Weights of a small mixture-of-experts language model, trained from scratch on English Wikipedia.
Experts: 24 experts in each of 8 layers, 112 SwiGLU neurons an expert, 4 picks a token, a softmax router.
Training: 764M tokens, 4003 steps.
Below are experts of layer 2 (counted from 0) of a mixture-of-experts language model. Rows are named router (the router's row for the expert), gate (a neuron's input weights, with its number), up (a neuron's input weights, with its number), down (a neuron's output weights, with its number) and show model dimensions 80-159. Each number is 50 + 12 x the weight over its row's rms, rounded and kept within 0 to 99.
After each expert's rows: "mostly gets" lists some tokens that are sent to it at least half of the time; "gets" lists some tokens that make up at least twice as much of what it gets as of all text. This comes from a sample of Wikipedia text that the model never trained on. Tokens count by the router's weight.

# expert 11
router:47 28 64 50 41 31 50 55 55 49 64 62 66 49 60 58 42 35 53 44 67 37 28 37 41 39 49 25 61 43 47 70 47 54 36 56 62 39 68 42 49 39 54 54 34 51 61 41 52 49 42 41 57 31 54 50 52 62 66 58 45 32 45 46 40 37 42 47 58 54 72 40 33 54 41 19 48 42 30 28
gate1:23 44 58 60 73 56 30 54 51 58 44 33 56 74 54 37 46 51 45 54 55 40 53 24 59 43 48 44 60 25 52 30 46 41 34 49 67 58 43 40 59 70 34 61 55 46 33 44 40 42 51 28 46 42 49 45 62 27 35 43 36 47 62 69 49 38 59 12 55 85 24 56 59 26 55 59 52 55 49 65
up1:57 41 44 39 65 65 55 65 54 61 56 53 29 45 50 74 55 57 49 25 46 53 60 40 38 39 56 21 49 52 55 69 41 59 82 63 66 66 58 37 68 49 49 25 43 48 55 44 45 46 61 45 55 47 49 73 66 64 57 50 60 38 57 54 43 50 36 63 24 65 42 28 50 40 24 45 48 59 58 49
down1:44 45 61 40 53 49 44 69 49 42 73 67 58 50 60 43 32 51 40 44 53 56 48 58 35 57 54 37 52 29 69 52 47 43 29 48 66 52 47 44 56 43 37 69 31 63 37 47 57 46 41 00 50 58 56 54 68 36 34 43 50 51 61 50 53 63 56 59 44 60 38 36 67 50 46 59 61 42 57 36
mostly gets: ".", "s.", ").", "\".", " con", "  -"
gets: ".", "\n", "\n\n", "s.", ").", " The"

# expert 23
router:47 42 51 33 57 58 37 29 35 55 42 62 42 52 39 33 71 67 53 42 61 22 34 54 60 60 45 37 59 45 43 26 41 45 47 24 36 42 75 53 83 41 35 60 59 42 43 45 48 45 69 43 44 60 38 58 41 53 63 55 46 35 46 46 47 64 42 48 37 60 54 64 57 50 31 32 43 51 33 54
gate1:80 41 46 58 44 48 49 61 40 36 58 40 52 43 64 34 57 47 27 62 30 45 51 55 45 21 53 52 36 28 24 49 41 60 61 47 32 45 48 38 63 65 61 45 52 49 40 66 38 55 29 55 57 28 55 53 51 46 60 47 59 55 55 46 40 68 45 46 57 55 73 39 29 44 59 67 54 66 37 57
up1:40 64 60 49 51 47 58 49 47 57 49 69 42 57 43 71 38 45 51 44 66 45 55 53 62 54 40 51 48 62 62 63 56 49 39 62 22 65 61 61 43 63 44 58 63 63 44 43 60 74 46 43 75 41 53 46 67 41 42 21 46 37 46 54 45 41 61 56 32 53 24 59 35 35 70 33 24 32 58 43
down1:60 31 27 41 49 84 40 48 62 37 31 49 71 60 56 56 61 42 49 61 45 50 49 35 58 56 31 49 33 38 33 55 45 75 55 64 53 42 65 57 33 64 40 70 59 50 33 61 45 54 54 63 60 49 47 58 63 49 54 70 46 62 33 66 37 45 60 63 56 55 45 64 31 60 49 44 60 52 39 48
mostly gets: ", ", ", the", " the", " to the", " its", " and the"
gets: ", ", " the", " | ", "–", " ", ","

# expert 6
router:59 56 50 22 60 61 47 43 57 44 38 45 60 58 62 39 40 65 46 28 51 32 66 39 75 61 33 30 74 49 46 42 44 63 37 66 64 31 44 60 72 54 69 60 36 61 47 55 68 52 41 69 44 60 70 61 31 54 57 61 42 70 55 47 42 50 45 38 70 59 63 65 65 78 52 40 38 40 61 60
gate1:50 76 46 49 48 24 58 79 43 56 37 60 61 45 59 45 49 51 56 29 30 35 49 49 77 41 53 54 38 41 41 68 60 64 44 38 55 59 52 54 59 70 36 70 48 27 34 35 26 58 57 64 50 39 36 51 25 55 81 48 52 35 36 48 48 41 54 32 54 47 39 49 42 53 51 35 62 38 44 30
up1:43 69 30 58 41 14 38 64 56 37 56 66 44 49 54 41 54 41 57 48 45 31 61 42 67 27 69 55 59 40 51 50 45 48 55 39 47 42 42 50 48 49 16 42 44 45 47 28 50 43 31 36 53 66 57 46 21 53 49 48 75 38 49 72 53 23 42 31 45 20 50 42 50 60 44 49 72 65 36 13
down1:49 71 37 75 47 33 82 53 33 46 44 56 73 50 54 58 56 45 44 56 50 42 42 47 50 46 36 55 32 50 61 82 46 68 56 62 47 52 48 51 42 35 59 64 53 56 36 33 67 44 34 51 68 52 54 57 44 64 42 47 62 52 74 24 54 53 50 44 64 32 54 41 51 52 62 50 76 46 44 32
mostly gets: " being", " to be", " time", " into", " both", " off"
gets: " to", " in", " in the", " from", ",", "ly"

# expert 17
router:43 37 50 42 47 34 59 38 40 41 35 63 50 50 56 72 51 44 61 61 39 68 28 54 18 70 58 57 48 62 34 41 51 38 40 50 44 61 31 48 44 35 44 47 65 58 66 59 42 57 67 71 45 34 24 45 55 64 54 62 63 47 57 37 46 71 41 41 38 57 53 49 38 61 58 43 45 26 65 58
gate1:64 38 56 49 32 63 56 51 59 70 40 48 65 51 45 63 69 60 54 27 72 59 26 38 62 51 24 46 58 51 59 43 57 50 55 47 57 51 56 48 62 68 58 56 47 58 43 38 37 37 75 43 80 47 54 54 27 49 55 56 71 34 37 53 52 63 39 32 51 50 51 55 43 41 50 57 52 58 36 48
up1:39 35 70 41 12 48 58 75 45 66 50 36 40 33 57 66 43 55 44 64 63 44 55 55 59 51 41 48 58 34 58 57 73 50 63 74 38 72 67 52 45 60 54 39 57 37 48 41 50 62 64 59 47 64 42 27 42 71 42 69 59 24 32 40 53 48 30 48 52 46 49 50 63 51 20 50 40 49 51 44
down1:32 37 38 34 30 44 56 42 49 61 35 51 58 61 72 54 45 40 52 50 53 60 67 78 42 48 71 62 38 40 39 52 68 56 60 47 52 45 72 30 52 62 64 51 35 40 49 27 68 45 48 53 52 47 30 37 52 50 43 71 29 55 28 47 30 47 19 61 38 51 75 50 64 45 42 28 69 58 50 68
mostly gets: "50", " he", " Ben", "66", "57", " prot"
gets: "er", "\n", "1", "en", "t", ","

# expert 14
router:53 42 38 48 45 30 29 51 60 65 61 45 47 47 42 25 39 51 54 47 52 31 60 46 46 53 52 37 48 70 48 41 42 45 40 35 63 57 56 60 25 40 29 60 46 35 59 51 75 58 39 65 59 75 37 67 68 50 72 63 37 44 60 35 59 44 36 39 40 55 53 63 64 38 29 47 47 57 33 76
gate1:41 40 47 62 59 38 60 51 43 53 34 43 57 70 49 41 53 26 50 61 42 33 35 64 38 58 54 40 55 68 49 68 31 27 24 19 57 36 47 67 53 68 40 39 50 45 50 60 43 39 31 39 61 63 51 74 42 40 41 66 40 48 41 45 46 25 33 50 37 57 50 44 37 32 32 49 28 41 52 45
up1:62 48 21 40 39 51 54 51 58 41 45 56 35 22 67 65 62 51 58 41 54 67 83 36 44 53 15 45 56 47 48 48 55 60 87 63 60 56 49 69 44 59 58 54 43 50 37 42 63 67 25 38 50 48 56 39 58 33 36 40 54 73 53 49 53 59 43 40 59 41 75 48 27 74 60 42 56 33 46 53
down1:40 51 54 53 34 40 47 53 65 35 64 58 36 53 51 51 56 80 74 66 46 65 48 35 49 48 26 51 76 56 62 30 56 56 67 69 65 54 73 64 57 58 39 32 56 53 48 77 69 37 48 52 33 39 66 37 36 31 61 36 51 44 27 25 33 38 32 37 66 42 47 41 55 33 53 45 61 28 63 62
mostly gets: "In ", "\n\n", "- \"", " [", "In", "- K"
gets: "\n", "\n\n", "-", "1", "–", "|"

# expert 18
router:66 41 59 68 63 53 32 80 47 43 61 64 50 53 35 52 55 75 60 62 54 40 49 50 57 53 37 52 50 43 60 62 47 58 44 31 44 65 46 32 69 64 42 54 47 42 52 43 46 48 43 37 47 56 51 30 60 27 52 70 42 70 70 56 77 48 63 43 72 59 31 70 38 59 52 23 48 49 53 38
gate9:50 40 42 34 32 47 54 72 53 59 51 63 54 68 24 52 68 45 41 38 51 61 40 55 50 61 68 47 40 50 54 59 46 58 64 47 27 39 47 74 64 65 33 52 48 63 47 13 44 30 62 59 33 30 46 38 53 27 66 47 54 33 26 47 59 42 53 55 61 34 56 23 49 49 47 62 46 41 54 47
up9:38 55 50 56 43 55 33 47 45 59 71 20 44 43 45 69 42 73 51 68 66 34 56 34 60 53 60 56 48 40 41 45 64 56 54 66 70 63 51 34 37 47 60 47 54 56 50 59 63 76 52 37 47 48 47 38 36 50 62 46 50 48 68 43 42 60 47 38 45 68 39 56 52 31 55 37 38 70 62 48
down9:45 54 52 60 71 53 62 54 71 51 41 33 33 42 36 63 42 67 64 48 55 37 51 51 64 44 47 57 60 50 64 47 38 54 40 61 74 47 34 44 50 32 86 36 42 41 58 49 61 48 65 62 66 66 33 45 39 52 55 49 45 62 48 41 51 63 64 52 33 45 40 60 44 46 49 39 55 51 42 49
mostly gets: " ", "In ", " in the ", " new", " of the ", " In "
gets: " ", " of the", ", ", " for", " in ", " | "